From a checkpoint of a small mixture-of-experts model trained on Wikipedia: 1 pick a token.
Below are experts of layer 5 (counted from 0) of a mixture-of-experts language model. Rows are named router (the router's row for the expert), up (a neuron's input weights, with its number), down (a neuron's output weights, with its number) and show model dimensions 0-127. Each number is 500 + 25 x the weight over its row's rms, rounded and kept within 0 to 999. Numbers have three digits each.
Before each expert's rows: a language model's description of what the expert responds to. This comes from a sample of Wikipedia text that the model never trained on.

# expert 38
What it handles: Table cell separators. Pipe separators between cells in wiki tables, especially election results, sports standings and asteroid lists, often near empty cells.
router:506536477511456471474510494491518512497495506450486527534501497470505495486519471562501502480494509496510499470516446528508530514503538459483472490466480507519504499558537509488563528497508525473466493525482498458502491508491467522502505517521528514511506545505531488520503516470482535498523517472533471479485481527449460508427543503507466473529495496504480551509504516488504475507539
up1:453486520501525507515477512506497471494493498485492458453529482502520517477498536509516481522495446485475480501516538492553452504495484555477544511483462534528522510470531504481524545544477498487557502489512507504474525511464524523541512465490483493484472479454474445492500481451489519447494513503489514481470481505498517492492503473510478479453538522502502480488469478489500511461492
down1:483510506541506533512513500478482532506513472502476496471500522496529494525515456506514538511447482522486513481465485493496579490523497463502519473503504448468446502499527510522478513481500458486499496470550526485506496505483521497505522497492510470506522517525528485464499495572473469509489502490510518561551475503497457470502497490477480474444441504483471509473524476494486477514489
up2:516479463514534484508513488496504462473510513520485519484535502496530525491514487496517501540511496506470518526483528493522547486507565487507483558456493499510507469558502509511477448503532492475542470482465513491527484495497504496485449515514521533506437536467537497476508457516534478529429499477491479549466495517475491517487472480519510470481496504515479500480486485515476493465514
down2:493501489508455509513528506499542509497497505491508499530466518471494482479523461489503489474497448490478537506535501518497540501468499503517479452517529484510475494496521519511497514472502495498506518506497460500541505516502492516494497516525496521466522491508505495546471529484528538513537518500485520462557520458529514483463513489450506562443506529474514522557530505540471544471437
up3:525498517541495519528511498519473492507505495554545466487483479476471495495452526498525468466494476481496509479492526468481458512516485511472508488505470490479458511517553502539506511547560525526487531484526487481477492478497527484477466532486521507542502446489522494494475491508521493484502460549517504519494522510511532494489519481492477490447510477498562523521514527503451548513461
down3:527544485476509491511497470509547542493550538461479514490511562492467512498496491525466488523491491510474503499498510518461476462493539468530531463525487505484502487493490528479477504524452509523486459517481522500527489525519501540477486469479493522527474550497515474515498509502511476526498502469492488550506541540503499461558526519545498481504533469521512490481523513497501450454526
up4:484497464490543540500483522483483476472489506477524441503480436524493458540520520482492523518505539499456506487472469498523476457504509509491502468469503493485479519469450484513543521521540503521538499479470476520521495513481531519484519492526484500491507456511537529494496474475471523451482512494526477488526509530436466500527492508443536521513495499510500459478490508538483515513505
down4:506494476506496498502444525491501466501515481475521518507507524487450530511528442481503525494431518552571516512489519521532499494474541472534525510500522484519510484529489556487492513551539507493457498477527467484517515492512462475491557479518518449509524463474512530477520485489485473521461490513473508522490512516507506470476478507481481515470520497497511544496505467504486511507510
up5:497469512523494492527455477495471472461478547477479484530507483538516528486487524486510486477482476512506523487488504527515497530452481513517529505543478494503533510529475492485462441481520533461476503472507537450509508500496511488521494477482528507549482489495474529488503528502567499497477464496549509460466501500549509515520556521498496498464492487448469479510507510472455487512481
down5:458465442480510508506487448527467524532527509509516482519523498531515511454493545513446520535487500467470502524475474508523513434484501498477506525519498527529493500529514496493537554505498473516540494567467476511508529524498528515497528509479508506522526490471523491512511461538485505495505483541479496479487465499514505510475555498507471491507489483487527488509471530474528493458461
up6:503481504508480512527539462478494474474505454505512487515476502544519511493499539513464478453507478488532511490456444490500492528439504507486487508472489485501535484522467498512504502468538527483524498518498497484541546501512487511478478455490468560488493527543484511479479534528525553522488468455476514464487500503516529530462491461500479499521480515521506463489532523535525524523476
down6:515508523476513528508456436499520472504491489517497511488533532520521498506515499506523499466516515509520496495493490504497493470514496493445488498473468526502523474542519539539508519499522509490501559519441525479463482516489477516474395485523520508534497488544502511490511545529499482504462490534489525479482523507495498503501502483483500516538506484527461517518513557452473464500503
up7:522500495521499505454523472479509482501464495513524499503473489533492482579483526519508560508529490460500480527547535534509451480506449516542520489498479520523548518475532546464507454504489486516491535499498521505475533513504481516465483496504546460482484483527508500486507511489450519477485492488455534530511485524499533488517476483524456495485491523495492506493473460474498530496527
down7:504511504473496517492476489520484442489492487522523533514521500495522478484481537500465471427477528532522454438474441525514495487483476491495528508477515461485460567504481468497495526456499525488498510504489495519485544488483524484515519488478490527542528523523461486457508457461523489503527502519453542502508505490494498495501480506505521496481455484486469528538522518504509524504490
up8:526510460555508459528492493535508508509504532508520489485468510490486443513519499506512483480506483480512473528449547545471513491537482460543547510507469510487488473482522523465457518495502525488520509491499469533475533502522475518474507505503461465458526457471464521481490509462531499497511483489502492562514485491518496528472488502509485469502527524487485523521492452467558512519504
down8:488496487460517517505466454512527493496542464515508523468553460516548541494473510508501498464504496494540479515543489488471494489452526522493524519486482490480470507501473529509446555499484492470473459485510500471447478494467482521547476448505519512510503534511470491535508496508541496480519519513505525517483499538522497482489544518488493500510497444458513485500450517488525514489510
up9:516461485526484490519479525518512480462495509511495481508431459490501494466486551534494494473526510512462494516515495523464494525499525495510497510477493500488552461496493472495487460527490492465501513556573477536490493489531484520520547500471496509541482523493496466508565530502498558487489469455490466477472511483495526526520493501493475482532486475462522499507539520496498518522511
down9:495497508486490514553461522489531517515494504469508516527529523532500523515491481482490504493528504566482505493475464436479479488547528505510503507527490520518459469500529470537531483523500487528521473496499453482520487504532531502493474516533522503478485470514517489524507511504512490476515494526490459520559472493518468494466504495440487549484570515537516499442525507482488504502523
up10:469471458512534466505490497527466492468494477486497506497457524501461534497520514478534488487537493534478482511500522511502519480504482494513504523519536504475491469453494418467534512499535490487483506489452507520510478496481544526499525502488539532484510486524512512531487487517500532509474518521548531473464534490546491500496546512508511456473499477517500550510506514444554519480520
down10:445494517473530519517484530508467478506532502552503526459494479557491490551489495511477474459480477493478487534494504493441480535464458483500513493478456562525475503499505512492533501518555533487466502467490520507500468460532475461476515542504527471514475468518474476516506506509469492526517493509479496474478498531524493528517494477505530482474499503500536450523515520494489487499488
up11:470518507474485485512495520482469477512516528520487439483491489527494474451510526499494478495476499454509509551514490515485505496463454510481539521498482485518525480544509471490515513500470507492519461513516510490558493567519496462544461543566478513511474487506529502481471503471516510548471517511524491487522522494510527522479485490467480531536503530477484494503538532464519496533526
down11:495498531532515528477551511518514525502463536472507506537530482466467506501497499495507454506544446513476539538445498483500502473478485497489502510522491487503479486542525538522501541497497492513545527544486468483450479525519461500512455470520494523508498513500520509456552529466490463518490441493487508538498482482507489527503474513491481477546473483464489484528529497495518482505485
up12:502447498470532484503481515503503452450497547497519525497498479498513503520460493506504512462489504474490479528514474478512493541520479486486510526502483472531500481414484476499491469484487532471458496513490532492517486495526507518512544468522505560490485521564526508477491532508498520518499475519484504543531545476512548455522506555513461513509504490488518523471489478474479483493515
down12:521476512499460507484476505499513536514506511494502466498548564502513487456474480502516550499455473477530556480473464475462504515518431517454514492523478542518463500473488495494526514506496529482487506499531518545513509486502476511507531516479481486514481523510484514494487486481492523500512496495487478497496501474508529539543465501476518539523517514505546564490486495505431459500509
up13:471471484451492503539469548520509477506517536481496489501486457523539488478519528502468532493472474535506498563515494505439497522496550519494507501463519506452480465490475481504502541511503498475520475511483534509496472485490504506481516462517488507456456508528493512507494478456557501520523520487443474498515564476469521516526492507516478511484494492533511506506489509504477484549474
down13:528492489514524507520517476516525490467525488545520488486541514443473504509481526535490503489496468477520497488500529503499482541491470504512477501498504478511453484551543469537490510445525470543530460525516501500488542502511475494525469493481499456485464510500501540471472547563486482496493485528501477548541499531525524466511495479517486484525533513475547524491480482512523479510527
up14:481524464509505519487464507524495488540509520487509481469459506490470497479488518532480551547496472505498495491506464487488508533453481487467523502495537485507484539460503458524500517478498521469496491532556462484517499559518467529475516507478519530462546514483508537483489485489511473498495507483537464466472487495554512570534488498501527479489484533483492510498512507457539512514471
down14:484452511478522465478574496514480482517521500529532476463486506537503536494532500475509535488476505524498502505522503486515544508509486507511542542516497505496511502508472574521520521502486513527512511491518508451497503502519537503543448491575498490474436488484530476504513509526496511495530515509487539503543493496537502538504474474504481483477546496480473475499481501531492466503528
up15:512527512487531507491553509509483480503516504484523483471576501524481489508521501492490483500510548471478524473504526490468530434502487502520506505539502491551496493493504517458499479531472490494485541497497477488490511528474460521457497450508519506492470494489450519477486525476474478555479529506542482494533468515498511520496497522534545482506540469485495483457459458480499509467529
down15:487484547476492520509500492484460530499506458515509478501444515503512493494500498522533465448510479512529488514463518527559509494508524499522492503526478501450492486488497495542510468530504534479484511479545504490502541473508515475526536488452476483477473501518473527502507442480511524473480471527466536539473510523540506476499537483463488504540450541509514494490484526460493501491538
up16:467512463506464516493503503507486504441518482511507477534481508489516517471480529485521467521506490523489513478462526521474515564486468490509496482560479514474479511547454485515528514488516511526515501490487474481494470487536516491527494504479495456519503549510535511488449511527555506531529517445506509456502496487446488496440506474519480505510497499511515482522514495477478540446505
down16:497531501518465514487467500492486500517486493445506512496525484487494484542522486490518483485513490487498460482484499483518495455490434491524524495476441468485550549507494494489515513476493496507506509488511487498530520491440510477490476507514543464528557558447477493451497546495521505507467530520489500499467498481501478517562517513495509500476516430506481492507497504489488539531527
up17:484468496470471502514520502525486522508504545462476507478463505504516507471527561531493456493526519512508477490473480488451488482481481485492489487502515513522464463487505505494538551499516482520573503507499531471452534490525538519548560495534504472519496525538474517477527492499482501462449509514484541480511481497505525505497444505473488491486470530463486500483490527499471504522516
down17:527467463520517528509491550474517479510507514493522487506472480520524547498485522489511545466501544503508513497537463507511496502484543551527483467513430514522516501506501507520480471479521511490450445504513542492504534507490491482521487491464483513484503469488560491508467527479488514494502514486461483536498539484496527465516541536498550507501501452493471503488488459460529480490522
up18:464472518498488533466510475505487563472487490513510525487488466497481508550501488511454502522472524550512500527482485514540470531541491507449519462520522522464459488498476519501515492469514473481506489498491489460511533486554497520518517536466508469523468473516441482518462529513539514491478474521495491508512525491502517500481549514511507480521485497463510450508532535516533486480531
down18:480474512481493464481491518498461519479526535457492547499508527508503499489440488517518496513525506498476494514487542511538461477474523546516470504469523514524519515481490474503499462495470468453466509501476493523479505535525520517503485516498474478447470471527487493533455462511525455490484463527523507510502530532526523459529533483534499459503499517448486504465521459487515506535518
up19:551503485578464507473478497502451514506478484471487483494513540457483475486516567483480474480500505469494442496484511506484477522509515490504538532484506517486487484483501508490547484459481463509506511493483478482514528518514500517483497524512511491500506504427524499470479498477514488488459490492517556516487470503474467529500568511492511516511470483523531471482482495525538476524534
down19:478486516489540495509517512510487476501493486503534522465486500547470540503490471500489499511479516498552540533539475486458488455472518530493515468522493494492484531490518476487502482529534474508493499498506520538512481451529496482539532480515468522529519530531489502496464502524547502480478506525461451509511503500476488498520461496523521490533521504460448555510577504497532538490496
up20:509461526507529507461442560474501515501505482548483522485467466480515536570493493525496518490473549507534508496513508461495489508512549530494450456485469480501476531480521537481510453522517530480479476501509489500504513477518487496455501496467509494487524482484509504505518494551538478480477511514504488483471481478549522518486445478547528488489488512500490507534528515475498502510485
down20:485541470493486506491497494469508509551481512521514466523516536483469518444536493481470436472580507479494510485477496528524467488481534503432509550496512482474510479487488513498507492535487454507497474494467502537528472499483500500511478479473510506501514502504514506451526502452514539470498473524482494511529544474492516502532547509492471491506506498497482493515500438484476526503488
up21:473481508511528488512511477512469467529510517500490460527482531502516556526524461509473511489503486504466512453526531494468553506515509514493509534464490486483552502491509528513508496482513473479505547455462524519523479510488501516521504478510551475531468469528469491516527491534516482477509511485467502438461543528525505476504451452527514484494501478470502472508495449479514519472505
down21:495541484501505491495469504478447496482492487473481503501521529512496488469500517503482554484467503499442506525513515498505514544512499486490521481479563513497481486518512455537483493470520517485487493519539491495532481443470504500499447503476505548450568502505500485481487485490498474539480530486481502555498472518443456525553497473498502533506490477530511508472487475494502458499497
up22:523491550461540516503469566499488509518504508475534459510513485501545535484503515525480494479486504481518552493516534455514524514519515469476519466462478492492518481527486478492489505496548515500558471468495476490513497498488509490541503517497514541529470478479510472489505457512525526491476536504480450493492543480515537447507487508515504525499504503516488511466458496474487476461557
down22:450510504478561493496454470485501511520482521501490464497454505481488541463545459534508503490461473525507539478442510488500492514538492503504512544479466473491531508508491494506467515529526519506512487498539540515517516508492501494531479457479477497508514523482525523500487510476539465535468464530478503543532486519503484511490528454510479518494535489472460490533450506525499515524469
up23:478500490522479486457506503498456446515507490491471465490510489525473510523547529522538536485524521516483524446508521480534562499508482509477509507511508490456527466483484491483542514500508483463482525486467513530517524484490447506530504469453525507521523485506477511524495460552501505522488457500499486501479538520500521505460475511496479524446493534529521547479499484488459494461509
down23:527461477473483498521519477526520510520523525527460501473496520501490498501517517536527520519483491533461498496523480503481504534441502513495494487534514493515491435538463510516489494499529544531472474504492477492524529530531559460451510494540492520502499516470483480484515537498530484484468526517535526489476483500484501443506569496488503487474500486454504477478474479498506488472446
up24:461491474493530524497485477485450469521484458514492465481511492526492499503479508490487512489496519516472477480492495509488504533512517431468539481535458497516467467514535482506504465557532478549508497508517531476545440477502497476552474506497492493505509515500490508504509590505494519514505526489516482487490500480508498503482524507505499495521465503525457480509484503452538548473541
down24:519455422510479517507542512518511523518492514497475507559521523475463587483476473496510485485523525486475475510481538464512452469510490486496489496473464491555509527526528482496480506507466541523500526534532512514530525505472495469497492528517490470485493511495524482508551503475503493513556526480521522515502482507514481487531480487472481466498527473485529474510495507534523501497499
up25:509451527462501508510504509467472528502481484514500523482465471522501521486506489471587503490557502464521500510517462480477531484501481501500518489514487518508463471454495506491512462473524549509518488509504467493492546517519533547506459463474514502516508492512509507490515507504486512533475482514523464512447536523515502470530506498519519501491580479498516502471476513491447530468499
down25:469511455531550463490530495522504503469513569520486496497489481493486536527494502509466501475499511499529505488514477510490511504485559511564462512517526499492529506491452486554528557505516505513509498507525504454515498486499489484543528531477457492492448490487539484499479516471497506481495524472475487471510483475531515508484524526494498488470451522491495515470501532527526488568505
up26:471544481511526488479471528517552501501518506501522455490506467544489541528487518515559534503546476496484490501513480494500475474506493495456517504533483513501506495509468508537503523542479515535483499510527456461501520509462533527473489502496489506475521513528531515456502511485525456489476507517495520548460478526569490510490463469498519500466472528500485482531486478495497532454537
down26:512536512507461497493497476479498473472487534493446470506476521475505537509524492499528520537487508485488526515512519536544527504523511483488478530503520530523518511475509498489465495477464475465482537486500510483542468487515482545492521459514477505463489503511483443505485467521512526535523490468527512493499491502490488503479527474544545466531491472531537484468516544545475466460443
up27:526558478556435516482488505456507498535510489482523502522506468513481471494497487516525511465484501496422503465527523523470526449490509509477481509494494520517532500503473511488506497517469517530484487512514491526472528543431519489495504503467512492482501492499523472488526503473501508515475519514560478493485474564494486490514533508509494515481521471491500465527445534511484506456487
down27:484472523480520514523532473471499513509482505551480472543463509507519497512494485487516514507464512494551507532527504475477480514515497528494498502498426495508489487511535503474461470506468488509493568512507494504489504498536505533498506474548465483496483524493510493518475479486566478509492493520448472487524494469545491491474510497474470467515511530488464543500516446447464528497537
up28:484476505549455495494515497529528524473497526501474466486495504542503522484532526523486501493519461527502477462512504508504511539501514499506502523458510523447540502513515501532457492449536532473523514474500462545532518524503484527456454509517502468502515533506477462525497465449451474514517505478499528495457515541532538502489463517517528512515494508506484465488486468520516461495508
down28:542509468496500452466496463499487448498481464502470528526478507499499481496501490453525467503511506441525536522493505514531462491486519494495492478536507463502477462488475515522518492516500525531490523515481505496496481464497482489525532536469524501486501482490471485490551520524497497458502515453445533563500490462464495477475498510456472498470508498482522539443538526506529494492512
up29:469443520518501536521557483457474478502497484490527482506486512489478473520487490484524466511526460478496520510522478518482488491511460488503475522460526524468514452496547485499483468507560496502470492533514472488475524486511488475555510516495512478549509539531488486574502519469510496520505525475511486502487489500478501492541527504489511523548514506490533554478541495500469505469482
down29:498503500513476518462494493505482536520519496517481539508506498472479470432505495480527470486516501520517524533504485508494490469536538475500466502530493480510568490499520471503446484445500511463475546492500477477501495537475480531466472495498537470491520530529513485496518531460482537516518476495531498438491490480488536528469479527472530484513541503505522544512525511475486542515521
up30:528490518508551493487489450504488505469520513520519498507459529488553526487512514476490486502499508504544495500491516449448470475475481522482498419537502442453524452542514523488512464470531487466541489511532492514508492487500467510498483457503524514502503514492463514471522524496488513468484509481514477519517527480494529501558472524499546532504514502471502473512472533507501493510507
down30:456494538508488516540493515447497473520437526486476561500534476511487485514491486489506520508464494508493536505496471506547475511470542509474491478505494502509513502477461545503521531515486486475466508456510477479508523470462499495473469491507466500542471511467519499539533479493468538529516470507517477492512498513493537424484502525486485488525456488525482503508540473518465511474508
up31:512500456499580486503505509522505493502528468502532470477465545487483463485505514477547496498497525512511445481514472505518466490515536517497544478485502481491489496464495456519464499488518514487500467506492509469526510505513524508465448492522464507489523467535506515523542499503551542474499472540492449473536508536457504498520438471497518503509464487479516505538520514485512496500506
down31:510455513505477481507528464533485543509479482572495494554514480490514494532501460479507524468482463482483534489489490543493511492556507525487495558505478553519482486513483514452527557509484482557509537496503509501493518513476480473503524515471487477521527512507472483534490478480459453482515484497507514467472504507479475510447501477506443499499488488480502507488496490529491529504484
up32:514493505518491500505496509498500536485514470453516485528501487487488472479526523463483511448513548524495477527509443487490447498507521508493538478495505497496467508484505491496475491426490498539465523521500468487510532535521523509486501488519486539527483497463490515501520491464462527501523473468570516480537550528488492542533497517489521506511561542482491497499542462505527516500524
down32:452481500527550494407466472487477444545506482537504509505480506492504519520500523512547502509522503509551498516486492503497463457496502476541508507509517461519518453457488559531506482521515520485490501532479528499484510481510504526503502452467523445505501521516479504524528513501497477526512487550484465478475500514510497516453491503497517499534460524465498512522499489523497506496479
up33:507471524489511505521478488518500533551465444525483477491502493483478495543510504457518500431529512505494489574487494507500487505492488510540522527452499518537520489516508510485500523481508507485535491503485478503505486509512493558486480517504462504469473519486528492443492532490497512450505516523477513451458477513525493526453534529548486522540536490471534490495506511490493524462492
down33:517508473545505478473522502494516535485501478440531519520520527527437503501462543489503502524526485499540501482519478499513526505488493472492529524503484479484472509479444476515451499475527478570483498545488485513521519489505472472511503591491532508501529493529526466482503515481516486514453525499482513506505530533518470497521493512535482522463504512508527479483475468487503489486473
up34:506454500478501497501515481504477468462494477487523508558511522478498520517514511474562474531482500476470495495501527472526543504547479499460508484525470522508544501441531483510499525505500495474504508497520527486494515495493493477522519469469499486477517511572453513499540514552523487536519479513510536510511506441485531482474460471494499507489524530469451494525540487474478508513484
down34:525482466495492460493487529525477517519548508473474482501506488538535539472537496495470513451469496466516504474521509540494533491494513446534478481450536480491509477537496481457491485498519508535487471526517480520530481514472447493506496496520486508475456501505498490527493515506488529496550465506535554505537463526473475501525506512489500500498505483529563518508508508493462532516544
up35:491519502493510504520481460519517515474507522543465501512464505496460480484514491503520455472476515526498507486486480453478560478500550509477523501524483476486487517503536495506520487472489506494468485484477466527522526481512551477521514444502527583488451493516459505480513486468506532531519503507502525530512520496504525515545532484465546541496504480502490506489512475522470499519440
down35:496495481480521462502523460512500496507547485514543510527483527518491517526492538476542532525522504499467483504473481528512483502452492482521491457509479543458468539478480485520492503444522549491519473504480557496489529502490457519480512506499502477467499526447525437501493485467478482495513510474524472451478462515522509520513474507516529467490495457525496496534517528508529530506488
up36:491495445488476469534518501566477496452482549511503473516489459470482504500509517553499505485511532502498565507495473450478482518484447501489493519537476488517516515514497521495530484472516479486464527487516501501497490496495565498544492449491496515509491521586505531532484508482485506494497465500503484514507496501533518482503484466497482507516476514526462512444527505512500519523517
down36:516479524474474496463457513451517495546495507496491471521514526495541459543530501475494497502512472464483439489478486542503503496496529506488457479514514522533489525494524506475542526533491519496542514522534501526511573481532500503501511495501474543499496496469515517501508508489455505454519503497514492522536493474505531527495542520453529574472515483494488487526542501498496497493481
up37:496518553515511531470493448513497512490525495480517539490557486484520497512490460516490522531476486512523489495508472517474513517495548510477461469499476545473522532501495504505515491520548498496497532498560482508477515448535555470494505478486530485492557486536531497544512486527498484504481488499490496517495527492510459456531484500480518453517502501509419488488503496534475497501482
down37:512498465538504528497492529501488491495491527532471490487484495472483466478530485507519510510527489465540490454482528473530480504524487469528509511497528503506491497517518502510554569509439496517480465530477487486485497547491474536489531512519473519502522474539496500468470509476497529446516464544495508493496509465489499507512535478508459510498514500479568464480513513436506516532536
up38:511520487500544534537488465528521547525496506507540481483524526490514467485496531524499492434496548503541485477496453499492514478459525483526529513488485522536478492461515477495493485468564496481478509512491524487497528481486525521468523526490464549504470474501508467484540522491540481487534513488510479495469533527492492513506452512499504532518497451493540503533506507467518452477486
down38:490483502484515464517508502503475500499530501492470482486464456487496437500494537488456502462456494466555533472470504485522506510499527568543516529488523476510518518494503518506484526554471489508515539467514504490481498504514469471527490558485537465521472529471526494523451480483491540525500506452515467477488495486486474502499499490538486463481498513503470491455497475500499512459498
up39:528523504511540513519461470446498514452462483493512483520469486488482523495494516513474495534472511519504474455474532514466493550528511531498525515522494503534534448473510489492522473502496486482515504474519500533505499491486551537508464485513468531483525487465507514492527503491462524536486504521493506499529506467515461469488559484522492513489479489478522488503552443486571502520478
down39:503508476439527493510550493501507562497478496483486453522521556547487539507504507499502472464519506500536504498473486518473519487495503481536494556495488484493470498476477461507535489498480470482475477535491494540478492499507459476529513484500498515507503501532507470546495537523498493485513489530483499466496509519493512519497549470521491522416447480450505499476513485497500471536499
up40:437496491525441568519496540520530531497511514454532524514541523473502512517489518499499484476475499540527491477491508492540466472487478492523459472522481504504483510505544507490499549539503513462559471491457495514487454517478517466498496505460485505516515499546461501502502512494531484495472472477524500502490491503514484506559488542481501501550504476494495488506466511491532481504520
down40:491490518477545517482494508486464482488491508472529523497511552532511505499497479526536496502511503485501497501459542488480519552520504523488497524510556470489481501519502500546493494538455484547510554489499498468520534511509472498542506492512557492461486512456527529467502429468492492514528528522471474534465492471505489474475552458507482486466506514513510490511508514499542480532504
up41:537475519499502534518469501470494472499489471543504531505501509507517491520524498499502487457532457486508511478498490510460525502490493545518538540493512499522539505507557539533506541455475508485510514504527501469481505492531502505541470472506485475516548477481474489500500436534505530470500479496482518494493460515545521526505504509499524503456538537532447538514497450523464526494525
down41:460518466529558482506535485518480482473530521470485466491502541528533511549490480468491504544471535514499478506488479524545473477490519475519505525490529509497504512509472476515487502517475499499490455499502557522490481505502509465503496534450500499496505512494516540464531495488477466500524452517499525491492531502518518462507542474494471523503497485468564524461541526486454534521487
up42:513456521512510529499465500550479479464479537480533446490488493444478548485481458453471481482481494550502518497470505534497484490488515479507558469512523517554502484508504515469517518509528519514505475498500510530476517501515552476496502456486501511488492462507512494448488448492516500462519499514521487536542499510509482512520513508497436517530493520465523511508510498495522531537487
down42:521552499508510497554528492534526472476536523488478497463497517505492474528521563488472535497533485528506513525493484477466487483477451503481454540551512477464496484490487513504510489506456501468540527478511485485475520534505532504521518475485472468491501491534497518515499507510478519526459459507513526483510511479442536497494487487521491484516550459483504468502444482503461465486495
up43:498494512551511517466501492530472521503500493537450506463505490521455495484463489511554506453519463510473484488526469472472521483466468520498507518488487528514502531514528449552481515525485472504505495485516505505490476494515537488508415486498498512477510519469491479565536459500471543500496520500480511489505524544513510491538468518531470504486530532496520542485506465502497504493493
down43:494528499477476484525517520538476498543499529509494510534499533521512503520488500475509485523522488539512504460514512516482474556520514468517535484560546531485512495492456513499526465520476493438497485487529502505479521508481439497531495502486489516484477496481533544476509528502523437479488459522503458542473467476489480469488527489499493505438489524540503487492532521473479496519509
up44:525503502503525532535490505506503516496522522487482429488506539495463499486444490533483473487517503486483456534473482465514469497557532528520476515515477437512457480492480470508506526495497495541496504514474547541536495479491468460502485509515478478484493524492511554502516511471494477517523513526511469530509496505495506528498542506520477517422461491503492452509498507525516531499503
down44:554505476473483524465484492460464532546441464559509526477511505529530510480484520517532542523485535477483535484496532485459490522496533512512465464514505500527531477503506529503493500480511455460473511500514494521522538486478511483494518510503465504551558486485526495494512486523463520460487521473485482500476511502530477446516499475504511487545506470524516512518513476467492502501520
up45:510551533527507520452524484496469459524496552512491523504498492453485484540502506551540500466503506501511486490524538497518545498468461499502494463532518464497521466523483504523462485485513514497466527503499507505456515504508469494536499516528506523503482492495496504491493453523504498477513452505441510520528501467513491490513499488514533462467492563505488536457472531499435509516512
down45:519510494531523529479473557554521494525513473500500474485474524497495524462475495489451492498419489504499497466511520484500493469470485487545529509527460499509511527524462507525522505541500497494481505457475534547501486455523483515467511435494485462470518513496495458501500518476531440497518517531513491489515476502482486514462465541497513517468509482491487538512491501482493488465494
up46:495515537468461509471479526487510547481526480517528509474519529453519552527514526526473510483553467536502517490501571536490510504499547517511496465527498495486516478516489498527446512493501528492523522499479508479479482531494472471494482502494494462499513477520488489528491528546476497469512493508502503485515445487517503540512511480528473505485479534551525504545536531477459534477494
down46:473498504460540489530538509519519459489476521484482544503511517494490499475473541487546471495509535474518518510542529503513512508462464490537512506523486514488486520484449495498534517491551488525504446523506518509527506503464518542527537526459530499515492510482497527529519477454535543490480495494497463523486488562531545503502508524489496464511499469507509489501491537532547478520528
up47:507469538456529487505491482477463488464519514504528489505512500434524532507553482489491515500512490518540508500477504512483493530459505527544512525501477520577510488505488532566516522518485459518479493466547498529426455498493491462496505487484468536520467490507497475513492511460484486493517488499481452501496510509519504528463520499479503476537478507488502472522457517491488481504490
down47:475512468505490469522473506513513443490499510552532499529498522539499476517485509473520517466511548481481496528499524474513470463522499447477533542494520518475422520480487480475476534473548510457502502512483508511538491530522500508490485517512497507481503495518505506511513487484452508504507517418507543517494464489481552476556517504525527509513506490497487505512507502494525515455501
up48:518504552528493487500496502534475516507501476497526503547494460515540454493495523501489454471560488497495471525467527489451466468496524500531489502502474494492497470534518481476433510487509483489476518466494529556486487455457476509518497513490522475518523458514517507505494507516497505510549483463491487529482506514474479496515453514500459491537474468523462497517474524494475548477529
down48:548498508472501525478502543481538497507523535501533511506505441549505524518479513460504517526505509504505480477500496518556492529459494484526498494468504527502469502459520505485491488524501531506471517528526471445474496514511488515469499500491476500489518541477466509552507499460509507497507469513489514482484559538470495502530512518494504502471533485471528467478538490519548431539472
up49:532555545509523501472503503451497462488480477527475509551470548506498515550489515518486533514503501492470509499518540494492533533468505480512502506482572443465514492479504519469479463472456502476465493505490483532471469497509541495492499511476489507448492523506512497447506486506514506472496504527508491505485508527532504442509527498524515457505552485532491504493483528495506514505540
down49:516449494473488501487498499512500495540467494551497517464468522491439495484500479502457489496470524479508511530509523522538542496522512503488506542503532511502512475466533509517507464481534536468504511469498474461511450552511530488478498498542507486551496517463525512441494501506452496495513492486521498517516484500500514477518540516471520472520514461530446472503475511473501514547531
up50:487506495541483478529523480482498496477502538523495536508507511463503487488516506498526528482475450517554487500452491507512502547490466486520512511501505514495525472515490495506463490459510485520493526480473480464503520514540561505544498510504530510490551470490449537485504460498483465494452514548543531495486510525498449501512509530516452514502476478455484481476459484538501519492536
down50:488513521535505500467491485509512516503531483522540505512563501495522491529524516532512475527478507547540511529500493423445490501468481512501489487518500479519481482498554498470464489545501506491513509486504516513545506508528487505488482423489486486523453528457483498541537467479528478532516504477496484528505533499495513478515465524493513487516505496544537518527476533489534472480490
up51:504445523493525458445479513521482476492443553512505545486471525492510487496449508531506477503535474490501459509497467538523505416515477496480550547500470472498493473485484448540514501493513511528503475546504543492518517479504511508506485494469533560504489482504512525483521490525538528509514473510493497518463486503496532482509503490518480494486504502518516521507509481478485467506474
down51:523522522511470444473493502494465534515525492496496457524490478511523477512489481447510513506515492498439512468486480522510506494518494524498545489492528529546542512519519519443518511529499502496483524451525494521507462462507471511510464499517476495488523498527496479519503546507511473484494524504487495470539475508514510514426460544473510488479481514525531503526456555524513516519467
up52:474528545515462509478507511505442509517470521486467486543462495482463484501456498446493507472474530528449529509488503482505501507541498480511513490485531551504487529455475511506508519563514473505509471516507524529512501473469508465502524507515467493500465469523497467506507472505460540488520475528527493520484523501498476520525507472511526486510545485469485524545526515501534481458468
down52:499521516472468502497489533495525503482511498460523494501490491529521478484490476502492470551508503495501481477501510520513486518501442472498458512506506485515531502494494508517492506484514510533490563525470461490459474488561499556521438464508524529507497488472471478507502462489523517540511535461495523492508497528516434505495501536507538496452531525506521473540514559475466497475502
up53:500499520489496566452492498516497483442504466493469523526518482506493575449491475519513494502494481494537514495515539464498516435484513501508524501520537520524504485512512534479511515452523548516511461461522491527498499510477512536466483504453480493499477459508454528508472519489495488532491487528510500563502517512498479499514495513508521507485507520492517480552502495486482556506526
down53:513532519498463451513488480515524510517498494453526450486529483508486510505532473454442471520502485522474477495538471512512538489481471505486465537473496544508532530457485475500506473479509499487494493473515513491492485487554508509500461494506535510500483478533478505520470489515528547467452464496490513474551496511512527494561513540496513508529508488451537527498491466532491484482510
up54:469484501521509549467485490498498513466463543500540463522505494537509527474520434468491501518500488500485549509542439486515482493514501483511522495479480502488506477509492500481512501484523485534515496470513474512523518453476473518479546515493461491517489468503507551465486506470507522524495483491473456520528484521498481473510483484520525546469514520474475540521511539563464543481486
down54:518495459502497467496551526473554501544521489508453470486499500504419460489545490523476488506507544472506492489495490492455505524479505502495499486490498537505504530509548531446526513498542479480491514528476489490465483484518542474510486498440479471537549488505494487506442488536519523480506466477475525504507519498539491502520481492525533482510501494545509467505505509511505498525501